python train.py --tie_embeddings=false --train_tokens=283300000 --dataset="wikipedia_en"
Below are experts of layer 3 (counted from 0) of a mixture-of-experts language model. Rows are named router (the router's row for the expert), down (a neuron's output weights, with its number) and show model dimensions 320-383. Each number is 500 + 25 x the weight over its row's rms, rounded and kept within 0 to 999. Numbers have three digits each.
Before each expert's rows: "comes before" lists some tokens at least twice as common just after its tokens as in all text. This comes from a sample of Wikipedia text that the model never trained on. Tokens count by the router's weight.

# expert 6
comes before: "\n", "-", "|", "==", "The", " The"
router:518506467501531515488464495448527468468492484477501524525461508512527474558528487512466490546520518525513555481499481504484479495492514484500486496516509470524516463503539508490495543532480493
down0:488512505461514472538478514476490521513468447507507517514493481505481486513512529520509517503505469496504508500529479469465480473511458492503501519486502461514491529491514477499510555520506485
down1:502465490479473547509501504505485476547472475477494510478478487477495489508502523502457459520499520462449511474435511484489535525494497558501483522553492501487500476507494503542519541516494532
down2:476484476500522477496470500473488492478479476503500509481510503494481542539471485495494493507499505514495512494500508514480467484536492502523438473531563509472479505561503506478489525498474541
down3:481498470523486459504478480513512549511482543489497515520509539509500489543542501493510518473461470523538464478467508469489502500510494509533496510515535502533515487540505488498499543533475524
down4:537528515524469563536490543536549534478485473506498518477463504484492552513475473478475498485487480487519503493493472520517551499508505497501497509485497493490505479516532533523513474503498493
down5:530501519477506471511511459454496460522483482517493504478497467501515524456490454486511507547462497541471511455528480474492489471477521491482495524483472525529476507523527515488530524524529480
down6:498473517478510498489538501466496493520465528463477533493510506511542471432487489541474501515462493506445510441504493535533506503454492518517476512469478439559499513491492475539519487519490502
down7:483497544545473472521503518512454485474467466551520501507544507497489481503503487526506507520505547505499485508538467496486451472487527455489467536508449486480542468524500545489519538498529561
down8:500503492518512490506501507443514500531483512495546477465523502521439545515435520486527472486477479492493509492527507510506502503489509477517469520511488541529505484503505497495495516514475494
down9:512492480511501504506520540477516510476514544526518483473542484559496498504472512552542467494522508510500516506495471491462490539529498501490533491493510479528522467496506484533482499491491519
down10:535496486508508450490494501532460478547504526499490473477524503521491460483469525476515482504506557511515501511498462510525549500529518476491529573512532513458493506476491502503532466467478517
down11:482481493542507478510480493509482476508494503525495496516528473489486509494479468457505520522494526498478482475496488496494437515482558517534516490527519486501474478492530511522495532514514537
down12:510535524481473511463507491495510509498480493476523510520481515502484472533438458466500520510494478492478507458483471521513511502487502530546532502527486443492465472504509536505507463513531525
down13:541507526475460526504534482483501501469510484501526512547531550495459510490495496518513473544510513519494531509527492479502533461501486491540510513509501549482502502506475495533527491482544514
down14:476467497515506511465500516491494499434529502553475471525489430526508496500501524543492464472515532498497472476545446444512572496527471483478536513517459523504502483503472513500563497502507517
down15:520528529538522509484493500502468501487466505506518483479468533526536471467483516520494485476514499472516517520551531496520485505523484468534516555514481535511521505488500512503495484497509483
down16:445499498507546513498463455485481475512509490508520509482447500469496497521506525492477456506522511503454497492482552504533477536484493524503497470491535489482479477490521555504482486516440526
down17:475483489482500490534498490460539537495483517476457492498529524545512507468509482473484512544505477496488453456477486501496505500486435471502527505444515475493483518473480506475490500507489479
down18:534498516519488477512533507505514503527496502479550488483502533486489514538530533520512523452504560495503469466480538476488473551484525504495485436514493548555500468542504509538521535509519456
down19:469491511458434492474466511490462523510497471496509527526491502462495519529433484523499482521501486512539488485521490530508510538451476506494511500538528463505495488472504495469531510517562466
down20:518521463505543520519491488544509525457518500485459500556513525508540519478494494482505485549466500482536549490486487494446482471500503471474471510503507525506511515533485501513504485502512497
down21:501476483498488548460520528512441513534507449510551528510496517520469490523530524462512522481460502460467503493478513497476514494471465485534450476498429500480512465488459503502535531508510515
down22:500467529494515508503517476487512480512490417514548484510540445467440479512474523511492522515495517499518530512470499479469522479484495556520463486502533540508520480501494515505510550487465462
down23:510527492525478502540470524473511472523472519494500534540528514480476488515517492491515535491455514489473493511505505504470510480487470482462501509516490548498507498486504477506506495484526508
down24:508533511500511499490534551486499520537495535511475521526494528505461536492506499479488525503518497493496530455489490548474502535503475517512507477484492493466496495516500510502507500497500445
down25:497513472470502503479452518496477484469508464497514527469517457499513497480499496445478510483472493529483491503496459466509515545471472503540488482487458507525471522483484505481467574487513535
down26:521466487482531498479511485474477494487508497508493471496526499481465487490493541530490519520521491532497499546478487505502537498509495469511496479482490510551527566495485469526514520491502499

# expert 12
comes before: "-", "|", "\n", " a", " to", " in"
router:515487516523510539486482531452541486487496515463478552521481490475527494526527494511482497486523509506499512444488490500471509537513487501512494487486543484533508508498449532494479504512432474
down0:477484470467517503548476521477454547513509494510525508543500502514487508512502503510485505516508449488550481510512423497510524492503453503494481532489522479547516511516528478517513544508492534
down1:509467483501511498513520477516476511534519490510500518455519469485479486543526520510504465517491502460489509465501495467481514533459512494494505559529512530498496480506541520530518539504501503
down2:494485454501505483477477492465485478472463490483508510468501491458482550535477482512492473516478509511479491477492513493467484492539466509543439503512550513449498532544479510473497525514474544
down3:496501447521516444489491484524511495501492549503490508493482527539497477489537483490514490475481486501518528474503516492494501509510480508575500494506446475567463498508494509503527506511514529
down4:537522469488473532521514549516506513510489487518531463474461533532519544466497524450499476482494508516512510474491509505541541461521540481462510501478460525521519432509520539507534508525484532
down5:488501519456506469528494475472462529501535516492482504465510471493537504463511467486493512548467533520513532491516485492478524478474490499497490547494439499501467476536489479512511471474479494
down6:474487532498495518482531496439498521503452542519485513489483510537536512454475441508439488484490490488489496477536518541492496492482486492530489538464476480514509514503473486526540485527466557
down7:487493523508473517530473524490470500457452502533493510465539519511484508497501457523518520501505517510521524489535477535541448446466500485485489544511451519521549418503518513477533537494464528
down8:513488467504507494483468507490495519536475511497534478492549524515455559501461475487511457482470473486494491495527484484525479489526514487500483526516543542504517498510518466490486527516490502
down9:540468499495495496527520525477499510513502488528503455469543484501485481568460530545509453488528524501471536484494468543491484482561512531483515503512480514507515504461468482534495507473484520
down10:486505493523499424484492496499498487537464505492500474505502489479512474474453485483519498542537537481526509514494513484500559526528495493510511533510532522468524478490495485475546442448497498
down11:487502481511488502450470489519494499531505493484534526539524493490483502560486476499525489479479502511471467487507490499522456505469518517553503509510513502522487488488527492531501509504515498
down12:512510502486474532469509489493499517455502518459522481515466517534498493546437496468475499490476494454483488485469484522558518497486463570532502516550476459496472483488497561500508480490523531
down13:567492498524531470496500454477484471500523447504522492514523537451464501498481495534490472557493483498509507548523486475491527461482499506507492455487516492448487557497499511475524483507505490
down14:481457499491513487446513538501504502484529518551493540493489482486490509479487494523536502488451503517496491491533489454511542486514486496460573530491524476504501497495516475508579510506488518
down15:523508526499559504511489524488493494511461516528524489438516511480512443514525511510459488464481497491514481503496534464540481499516493478494513527506512488510509505497494498504463491504504521
down16:473488498498549519508473462490522467486499502549519494475456506487543489515484490493502489499517514513485443508476548510525454537468471525506481532493537485495476477486497517533503506515465521
down17:486510469475509428495483503461517512482512479486488494463540500480504492463499528476502561482486493469535432477498487524457471512510474433502519482479512505482481506493473462509483477486484485
down18:533459542508497486505489506512517491496475511491549497518498518501491531501534519530521520458506539508510509494473526461497455526509527506503478480508497499557481460518489471528504512505529499
down19:476467508479454537493474497488495504485495480482503465491526501479538463485438481516477496496497453488548464499497492500503521503448505512463482466527463440501514442471498517477511489484537519
down20:504537480497507484488488493525494517482510511507455464556514534510553524496519464494502477541501496488551514489507530513478487477544491492457472533511500534496518507514469466497493501495527507
down21:481511480490503542425513507497469539539478493493486517524497486555489532520527504501497489467481502448499492517479527475491462508508478486529461480511485493467523475490463531526528521523499491
down22:514459506495487558477506491499524469501482484506539498467551458471453464524459534513537532491502511530481527538479462496479473531500523531511448486521516502476480449504500530541473476519489512
down23:508491489514470526547521496472497440519487536511538530544513521499514539498552491483532482498492530519468519526523492527490532438510475458456526506507497547477539508479503486503500498476505486
down24:505509514495513520473526524471511499521539508504471513521506523499473481526531478501503504523515495503533493489517520504503504500481527504487493484497482533490483544501514485482523465500444487
down25:500508528468481487466510540461488469470532454516520534478487438495508524522509465446450496491520520526477529497492450501501471499472512472535451467512504489515480491514452482504486535510510455
down26:510486490454512516472513525499502511519498496499503482519523479490498515486465516544471545481537469534507488501500509519537509503510475501498517493484512450547504493510507433484503528441487490

# expert 8
comes before: " ", "\n", " 0", " 1", " 2", " 3"
router:515468467499508526495490469503529489470500538445464515521480504467474466477510515528467477490506511522534497494490444515475469511468524498518460508483531466511463490449508534480480519494459503
down0:486482534475546467510498523477501506518443482550532517531474482480470499529510529554533486507490430481521493464482491545504498476535469526486470512475533459518510499506482488454526513489503527
down1:484459529495507521490507471488500475517483509471515492472496464463501438523507501513498461504444509448432503478516503516465489544471524564500492499527518521490502498498498533500504515516465546
down2:487478515526518501520499530479473491493423484500489488474483498480498550555484473491496468500489498492502500467491541499463461484493497530505469470529524497474482492532496491481524531498474510
down3:505495476503523421492484501546541477483513531519478489474486541546519464496520498486539501478485468498529492483555495501504518494503507507543499514495476504566495465490475490511477516495486524
down4:564522527521475529516488538520522556493500492496510519493463494492516519470494478506460506506474530501478509506527499480534556447524499479508495516487500531522502467521516527541515518508500500
down5:509515532470503457496512431456516490540505480511475493477491461492511477432551484519504496550438491515504494509525503472521523449492529494487546522474469502526487481539524487509521499509506457
down6:532469514472510495467545507479505511496480518506483530503496498520518514482462479514467503494485530485497507477533535551539473508478477507526458517485460437524495528520467474516543489509494529
down7:507473560532473491526493520517456486476460507534491521472509500494504492465550500532513510513524536506516485515517500511522454447492514471468482551490464499491539478539469530484511531504522559
down8:485500483504471497498497518442500511509479503483532490477517519526448573515435488497524467483504490507490504518513509494487485508550499471523491511496526530496526504509487505500507530505482507
down9:527496456487439514513526511481485516507501531508511465517529515556509467520455517538518458500499533506491463512489445491525468492513513508530509499531534503525506517496486482515495477488487524
down10:484517527528517460502496525501471508505504513508483456505494567509486500505453527491505477536502555507497506562533477522536519518512505505531535540464512516501473490473477506489546475456500484
down11:453504493551477492496507485505504516496494456539479505507514506492539487506463507486509492519478485515472451508515497489496459560465511530492514526521548498509488480490545511528481537525494521
down12:511541507487448512462499458500525543470467493454545510480483520463491460529456444470498508524494451514441534492523496521530497503496484527523502486534474470480465491525522544515532480506527531
down13:526509518499493462512521480494525483498535452526539516517507495463466480490503464492509487528480480500496499551528472504536543486491475512511522491474509532465493515498499469507513491492533530
down14:467494513518522496501500556521539485507522468560507498497477478511496478474486531503505441464480509506496510518525462461507543494504512497490535491508476494485488512477477531466567475517504544
down15:527518502518519483521499514521478491493457506496552491518507563484531515484493486466471481447493518494529485531532522451507506465537498463491521582505492505530531530476502543499497495506493491
down16:443464513502525509500484472484493537496528482511537502496458484508490509524463501500493448559496556502459470499486559503533470542467538518512520488519546500480496464461512532488492497505436538
down17:482494461488521473523503498485493550464501514495497488510505517509507479465490489457500535514478494471480462465492490504476469500467456460497529498460510471500509505468479487526507542491477510
down18:537482526486509501538499497502487506497480533493522501501495494479501521518493541512521534489534513509542508461484538466484462525517532484535483461502529488536489459486538509543513516515503489
down19:463511553444475513489515493508498502523514475512498499517520497470493470494453475523478511474523470492519518516511473511507555492483490509503478480515500444491495484452485502480550499496533488
down20:513476475495518515514506500519516509509488506483466493544514516497535562495491526485475495548496479511553530503488522510494498479544512486460483479536480518504473484529500506504473507530507496
down21:494485474481487506465551534517467496511505482480496540472524495506494465468499509511548537482460498460495534507522505533510482496480451494537490480525473526463513489469440528489488530534500504
down22:501446507516518492495491488478491472525492473480512460492525437448489499497484511473529506511536489528516502484497518485459508499459469545525485481537522495494504464513502514506529538501471472
down23:510509489520483512526507532453501477524477529510505524548488522493504508523520483487500563495471518514464520521500501486485489488502471451454522495518515541516530488500486493555502501477521495
down24:496535487498488512500566523500515502530509504505493536490474516536451523519521531479503504526500508507519525497502541534494467529476491533496483438485525502480478532523514494478539468502467468
down25:504512512484459498504453507519485487495530454494494524466522464528528475465480482465463527491506502500507532512460463488496475512517491493511462494497514495528479502499481499485470551482470478
down26:497471466472495495463498498469495523462484493476502519515529475469487509498486551536495534489520465559508521521523473515526514490534507445523516493492496501555532560507497489508524510517514471

# expert 11
comes before: " the", " a", " his", " their", " an", " her"
router:496460493532479529492460491495533472479517517531480521527470452476529483489544490533432503486525521517509518494501455521481440513478507472502517491512499471533467512484467522464498532523487483
down0:498512515488530479531475500483485517497446495527519511541496490476508485481535494506480484509467474498555481490541470464493468445519472480496468489488548441538513503530500489514506536505452501
down1:482463508490501537519550467553476485513470495489523510489555466476477467529505516529460466548481515475446499467514467481467535523481528533481513508496509530529513523485499514542479532520507512
down2:510511480503499450477485493484500460488454508528511483460501477510511556549472496554496498490475495517458528501540488516472517483558494498525465476515531476467501485526480540472489488533496511
down3:478494439523482444517492474534519549511443503507461506491455531521497450482536511497524481502470505492513499450502516500499487563545497544530506514485481470523468503505485478472509498543483504
down4:545520474478501510527503511524522547501514491509510522476482522535518552488468484430496488491512480521480520503496486536515537492536508467458503543475492505493500491498539515525504491488472561
down5:486484506493543472513490486468437496512519528493461522519543481471524498453539490522513528497473495489492495497525508500472491478505500513527482513459482539485488486507490523517508476480480453
down6:493478508474503505479560539483487499472488503463488489499465496486527510451523492535470484542491467499466483483492527463506507533533465505514520493486496486553519510502497469508509506495504515
down7:476464522523488485509504540483484490485445494550530529472501504482497522493524483556529509505477511541511479510548489512519452451484485485477451529497432537476559466520527502499497566486509545
down8:496541468506474459517479510490505535491488528480512538487553477558435567531454468450502463526492515520468475490514505500536461501535509472473482523513492513510492497481483497491479497492497524
down9:490486480484479495501508551448496530502513544506485517507520477546488513511468517539529480486536504500476514539499509500503493547511490505495518498511510469507549515520480504522496513533512568
down10:500505489530484456530486500507528508528506508498470492472492515476504476511489505483554500533479516486515523512468509541527536501511490501512520535493512504496489528498495489478533453472488509
down11:506512467516531485500462481489525493519507469507500493502524447500519480518483502442467525507501516457465461480494473529489472538492523527548488518523506503528482499507511527502497510527508525
down12:479517553457457512475487464520516539456486494486524485513509543534510474498457477490520513514512456488481491478460488514529489511481473570542493494518487492517519489523479558489520494496528542
down13:528515490498522456480485475502516489502520473499490519532539533455457461508506529541504480559482463498501531544527483536526524491517465506502488487499491514491507554531474496509492494529498517
down14:481478495518523525467505527530509487494507477555511501488510439532519501500486517528511478463482531499490475519523425449519531485490520513494511546523484519508501485508498513478583491490497516
down15:538484482501512498506493494485451498486428542504501494490498534517497475515484511512493447485487522495505462530557536495567521454506457463497506512529484482517506548488487489496456471503495494
down16:470475508503515514512457471517508474515510535541534498489476542476518486525481516478512480518515527472455460507474555518492470520449490496496509491518559431520510464536505538498482500504489525
down17:490512465495478440502471486467535538495526514487466546505529507503494532476482499470477535497494490477510507472499501512455486527466480462468499521493469461474501526469513446526505503487487487
down18:528487511508508498522495520485508504519477514495534495501516519502486568519553574543521485484510566474509493481489535464470470524515507525532490483534489532552507477530508499507510567503498490
down19:475493526480483512493469487493491471493502484493494494503510457517504473494474461520514506451487451512535500495495510510506546479501472524502484461531476490493498468440508497510563444510551473
down20:524490482471482473517474498501496527510546512502495499538519508525531513508484509482487473496514470520535488491470468506488522487525492455499486502494539542518531516522463489498451507503523487
down21:501472498485483542476538496509469501508517493496520501500483499515526473514511500505474483470478522470480528494470530494457458471515473517547496474516499525478513516470445491517528552516496502
down22:500489523476507514499504482496489483526505461505593525505509455447464461529460510497528536499483500504516524489480505488478464533500518543488474489541512501507514474470501535519535470526496514
down23:508515514511480501524515507460480465523506500516512546531504486471509538520517501460484489517485492520467545528523465493466554444514478486474503510513507531492508545441466530525498510506482503
down24:488547477510529525514526522477467495483512500492482513504467536500462494483524476519517517542530500487540494477509505517488485525479494515452510482473489493494513523506518484493522476488467468
down25:475499474470474480475486502508508448469546463494493543466494440512475510464525452459502487482475513497499538493502494470514490531503511489516531510509499496519491492499469481521491542508491462
down26:505454467462528479493493501486487496511505476504497467499523478488481528518512526542501532493531494534538523513497500495533524514521504478512525527481485539533541523504500464480515508482485488

# expert 1
comes before: " the", " a", "–", " his", "th", "°"
router:458476472534476502489497511490546505496507500486473531519471510477498470485505472523466533485541471510508511470472462522467486521508524469556445462490509455509486519498492492485521486493475480
down0:499491505467523483534444534485474509488466503514479524513503501484518496488528498523465499486506443451525486487544479475507521471548459502458484506501509472508522520512535498499514506498508509
down1:514481507523492544510539507490475476519492466491518461493533490474475486520502520544514472502493485475468529483466478493462478504495498521476520521544486511479499519513497540537512520487472527
down2:479475512548488501484477463478490493503471487499510459457520497499492583566506509535477511500509507504497484470508499500443481483535489529550460472542528477491494523558526511489500495487462514
down3:460472439513476454528492474522518528547455523494454523480465515523521478505494497513518498487478483533492511463494513473499503538533525492543523531480501484508457480509495487484481514536489524
down4:516556479496504529541502526517521514502497492498503541483474491523495524510470465454466488477509502511504498507529493539515547469540502509480485507498465528490483462511520525483483502520471537
down5:493489517469496471532530470465509533516470513484472495494513479504510508481505492497497499529461514493515523498510507470486537472502489509483500508468484519521469508527496453527512509468522448
down6:508503525491499478464548527494485513507462507477495502475496528510506523483521476499448498507491485485478468458514525492524520507503449502515504491495483461541541548529492511501521478529501543
down7:467478525526459489469488518499472497487457487555483524465510470480504502512535457537535514495513535523489503503532460500560474464495499462477492530518439507492584477519508545492510529504486492
down8:505511483473485461521510490498514540504514515474511518507571514528434537479472474479528481479468473509475520487508500507500497473493486500482519514516481538542504485534496490527491508501473477
down9:533467485475494504507513506467485533501511520471503470480511501543495497550487525550526473468528524494528490486521498517505476495532474508510490493551510488486499533498476498543490469489504520
down10:519464500526481486509490488488522479504521509502466492467501508515488507514478525508548486511512558478476528469479481497519534476533495478488524560514508515474512482460484481479518418490482516
down11:503526480514516483518472498516536468495517513499469493523504504507495520494455491450529555500502471491484498508510510506472473511461528525517507508541511481536471495492536496553479509514509506
down12:492502526431452540478484470496516508495514506480500488518469507529519482514467506445494496536512456508473496487444509509515521498506454560509488513503489482476481494483489557502510506475529506
down13:554517520514504505538478469509493503477550500497505485509529531465436462516532537534521484551508450487532511525533497512516531475531490498494513460515525502460499548500464459509500435524529515
down14:486476514471546486475523555509500475494559464562489528516518450502504518480477551514526474457473528501482476528515452481519496493494516506503544531541469505513481491515502508486557496478506515
down15:519491515507460489505500521502459481464490483530520493495534536505483508486498465487459484489489506493499473509526535486525482499511477482514493497500490513501496524453490488506470472520494473
down16:478478519499505518495480460522515476503494509506524499499450508491503492501496499510511471518516512509479476514459527519507468558477522517510502513510495486517471480527525509529482520536439522
down17:489478455478520455497491500460496553476513528473480548494528495491491486445496480457500532531509516497511509527508500497463489468469458475505531504479519466499480505483470485497508523487494479
down18:522512518478518500513503508523506495494494511512583495508495512518504543518520540553531520494520543495503507472498551475486472530487525495533454484523521537554513474515473497488485538488495465
down19:491508531481475529513474496485503488512546517488525488516517468452500458499492462489502492467498482467543489491471501513506528526500507538513480490511519473488463479459510494516490472502554483
down20:511517475473505492515489481487531514463527502508493474510489519515542513526492537485498458520525475513545524487465516499514524484509521473465493537490480503480514544515485480534444490505506473
down21:477495497497508518459508496492455517541514478523549510464510518513531471485474491488524515467453507426512545466493540495484455494500465506531528513521489499491462496487452514508529566475478502
down22:486441513459498514475509500486470448520504430512551508467514455457467479539477541520530555475525506509504535494468512518478494529516503552514494502561509519515538472472466535529504468496485509
down23:502505463529492485505533501451509480533473518495500522515507504524499516489561487513516492494471500520439497506535500516453524474512512470469550495538465531522533494462495502504520504463542513
down24:485529469502490500491519527477465482518492522485512533479481534471460506490563492496519540503512482492514499490501487508547485517447514520488495468477485489479485498530492482495509480534493435
down25:502528506501491467460498535522485474472508463487506523505509470492487525507504459456479530469503506496510502495481506455537508529491500464540511489508523524533477494499472487485486557540511516
down26:484480447467497501471522489492503488487477481514524494493512481516453518504526518550486520495517486544521523476495466492531523493506506466534530489469483517550532506501502462463544525485519510

# expert 0
comes before: " |", " of", "–", " ", " 0", ";"
router:495483465533521495465484529488525491500492546470453547525534481493501487489544499545487494481507486511542512499458486538452494509536499489509474504457530454531486494467492503485481513504504496
down0:517492460503496476504436514453506518498469511535505480539480491465504514526497555514520533523483446488535454489526457494486478491515487507531501499504552484519509485498542450491518484490498508
down1:515494490489515544501500456512527501492496489457534472504511463503489493528511531506486501525499491466479511471517506523465496488513504556489525489520493534506499479486505530487514551528501519
down2:496492513533530502500470460457496499503489488503469496515486486487483544571459495513483471474490501510472547441486540499441474481511490483550446496492513491483505479531510523507515522485475475
down3:512468500496502475523519483513496482552480543528533510477441534532511490479508492488498477466454501475500486481467505500499515508539496523506528511507465468528503491474490493500489542546494523
down4:515536483487473513487485526519540536520521512499523480474451526515480542491493467482503515487483528502483539492489500499514548430527538466456503506463490511506478495512539546530525475479472515
down5:494517511447533472493527482464477506479509471495460525504509471477526494456498499515545544559468527504515485487517458477488465479514472488475524530468485534502482469512519510487522500520486482
down6:462509523485494483430551498435479521492499508480473526451488470524520488468514488512464513500524511485494469485505536509516493501491493515537536519483468476532485519494455483514552483512484561
down7:486517547520462484523493545507472488464496494527516510477523469472518522499538472527530514510497502486534503496514485479524466461485453474466448518469466515465571477496529544488486518504506511
down8:463533468483489511557502501485463519496510533466545501478524509538449576501471482505535470527491507476465510500521486475543479499522489482496487508461515552517500534498524497487494503492509480
down9:531505473492495513504534500464506497526515505501490454460513488547503494518464538540507497509512512497487499484502508514512468525479470514516550511504519471545493537502479492538493479505490504
down10:499488537558508450521483523483497502532499514501492457490511521505483517525464506512497474540507541506479514492517498521512524503522486490507526517507510483516484488491487474493536442460489499
down11:512508500510541465490460511501487486514474521511491489498509472486536448508474505481519549512491504495500485493509517469495424485468494493518485499541522497526470522503513525508514486495517518
down12:486556500486487542500483502478519499500496496458516503489493515514491466495439481474500474497490476489495553479472509506505506472508471505523496496524502460498483479512512532499526495501529554
down13:513501512483498470531479464475519474523519492499536464530516525474448489515501467550518435546537474538479541519566495504516572477500482499481517504492496524459508543527476470512486477511518530
down14:460473491501523516487500552501520489514533520551515537514507457513492499498505495537528504474473543518504481496512471469502521485523504487482505541497466476502460495523498491511570469498481526
down15:490510507530549502510472528498483484489446490506527488470530518461527464514502484525461458459490469502526492509530513473549537477497512465521508535526496530488507523478494484487500497521511500
down16:473496492515517530511498464499526490491506487546496497499439491525528503512471519520490497515464498488485468494474508491479509524439474495515510501518571510493506496502511503515499503493473505
down17:499500461503547467490480483473512526463521496459491496506519482503488483484481473471499528532473488457520469486505507528477461485477435462487550511513504491487520525530464469532502497469477487
down18:547481524498537476508515521513523496490463506482519491497523525514498538511556527537544540507521528487502504491502555461466488519490497502501479498494490504524494466540493511536484539491519512
down19:466490519479478510479483496511479467487493466509520509545523489467526447466455472520508503459450503523512518510494493502505519490479457524504522465539487467489489461450511504502523450505535509
down20:530502428492505513516498532534487511483495542512491488519496551503498498495517495552481470547504522500528538500519504521457515462544529425486518502492487522489522547539443487519469485509494513
down21:497474481477465517457508470453496530541500491494532494513508450520476491483477488529524497436460508441468499481492525545478507530502487473546488491510440491478486516506477537515517493546479489
down22:515485576480525528537539512510503512520460462509516507494514472511452493528499520515502518536522540524509496499495469472458500515502499549486502470547553513513493499470515546512522481502490481
down23:505533500510451501517501532502487454520490498539503545544498526482504538524561518528506499491492515515478499489520484534516505505481483458452507490527489498488492518453456479505529495524528481
down24:490544464487499511511532515479490530504520487474483548500452558541481517520551486482525522529484496491522503492491486548513498522477517528448522475480511523480512508489498481474545473471503481
down25:505509523453460499477492491500495487470502479529487519482496457490497530484510467476447472498489523493507521516461504479492472530538529490541503482477509470516459480498461480475519527543497458
down26:502447486488479485476468497504524515489501459495503514527505492480475504498517531546484569487514482535506524517511495501543536485534473446501508490461485486564502484505492476513511521477507521

# expert 4
comes before: " the", " a", " he", " his", " it", " an"
router:520498465503471503500444479490536501513525517486465489519535510477535481512496494519474523510550506518530522479475465500466469491473492508515482514519504473534434515487511509504515511522517456
down0:528486544466478521526475515503467511502453486542530511561512463488523512529482512512516482505483483481564508472467504515535511493531452522479500532453516476489537509510496486476541518493459506
down1:489488500507499540519512484554484474509484487468531502509510450457507471522489500515491488534470530460458513492473500466439490529508475548477504534519539504526520510474499509514514514447482487
down2:492507492504495497508467489476482468509492498498498497461534516526495548549491486508485486498484520513485488524529469532473489467505485466559430471544527509471500512539478509451509476517479531
down3:500541434500485463502501483510543535505476543473475507464471532523495476499508512496516453491463450525476500459498508493500499526538495528514513506476511502546481462505513499520514538532496521
down4:546535497519502531513478544506528522491489485510506474459465511527472481476499496465479506499483512516508513497478510501520541472541501487468512533504476509503475471497533541506494517511467526
down5:515508506475538437500514492462451497508531493494467499482508464453529493446521466497508517499498533484501497518535508501503530501525515510480488525471472495503441485501518472515504504489490437
down6:502525528442483480478535540454474496499509492505493501526477510525515487440503449526489488507493492475496517452489537507534499491509485506549480510465478481519541522522495471503505487491489528
down7:486455509518444498490505517508452466485451508528511513455515488477518500506556493532510481514482526541497491524516465510525449468487494450453465532507436550471542429523506488467502523514509526
down8:486531471477488497522531492493516536496468512453485492499522477550446531502462492495543445493474488493473486525459520503536490492495498502498479519514516563499501504481519494512506496523462506
down9:561442491510508478523503497476475553515535526468477490456500483530493504539460525545506512477495529516484534497510472466518467524522513492499522535470513504494539516482463511518480473487491529
down10:490476512509485491481492490518495502513547509496472480489490506494502504498494536545505499536540534502504520513508489477506525487535509472507547548459545522503510507492466477483538460445472540
down11:463528468494482503521441476503524501497477478492472491523510508463500458534458491492531513508480488467518504495508505511508469499474509538504476512510524478544487504493549504521481529512480512
down12:490535480442459534515501487503516505466480502453533474510490558526492478476467522507478496506503480493491470464466485512546513523512498549504485520546540457459465480487492525526508485497513505
down13:508517508498517468505496482510482492510555491517554488508523519473463518500486526547521460574502495495497506495523498489502550493500475518488509462507500474466478547527486498518499474502522473
down14:467458483520530490486444538544483452467525482534469475497505476495514498473475520518491452485453519498507494474527507495477524471508471513515519535503497517490502501517488496496562514510476523
down15:502509533522533498505499493479492475471435517487521468502533509512501499483491505490481503495486483522507475555501502484513498494517518456525511509499508530519533521472486494508481490492472460
down16:455496497513509529509480447483510501511484510521505491479448494468507496512478472530513468479485481491473482512522501545504461548464518506533506482498515504547508489495527503483515492522446532
down17:513493439486497420498482515467537533496500483476492514491510526480496502488510476494494497522487481446509469488512502512451470511482481442506510547496501517508497517513507460510480510494478471
down18:548491513519506510519512509522473501506507501510562480472475490526489571499573536528517480477499531478518518490498552455478457525513500509538473483513488527537502478523487520504511520511517474
down19:512501484478495549491457515496490494467508487504492519503479472485512474510464483547506489463474467492526484500507530510521517495501492546508472464521512443488467460473523479499529474549534482
down20:487511514485493492519502484535498516466500505514475484523535500483518558505488519511494497521482513477574488510475487490470489506544504493467488513511493533497533517516511485496476517515517508
down21:527464501497504536472491508510467542503491490511504478515516495527510483471500510507506507439466505434468524490457521494493465509511444508537493477513470519492469520504476514505538523487473505
down22:479469498472492535506531516488502515518461471464560495459544471431466453561479512475494541512532493499494502516475479478459499542479528531496480505531493536508532482474518508500513460488470490
down23:508533477514486514529525487464515473548476521504503507550489551483540521514519526493486522488478535506465519505535492512470503477527509472472515522517497528483500528448491520497510468492506516
down24:485507507487527543500554559513499506511478501500497515478499553501453500476516475483497511493516493486509494480493519480497475493480486509449475474457498524495511491499522486494507491502475457
down25:486473461482490479473486489526475475500519505506499536484533458513493494482544457459472502466469504490503499525492495463484493508489512527504496518501501500522500491501447492510486565522503489
down26:514497464474506509491497524514508506520497463523484498484530498506468497527488561541508566502513458548489481498496512526510484512530488499511527484433504505547522517480483456468512493471479484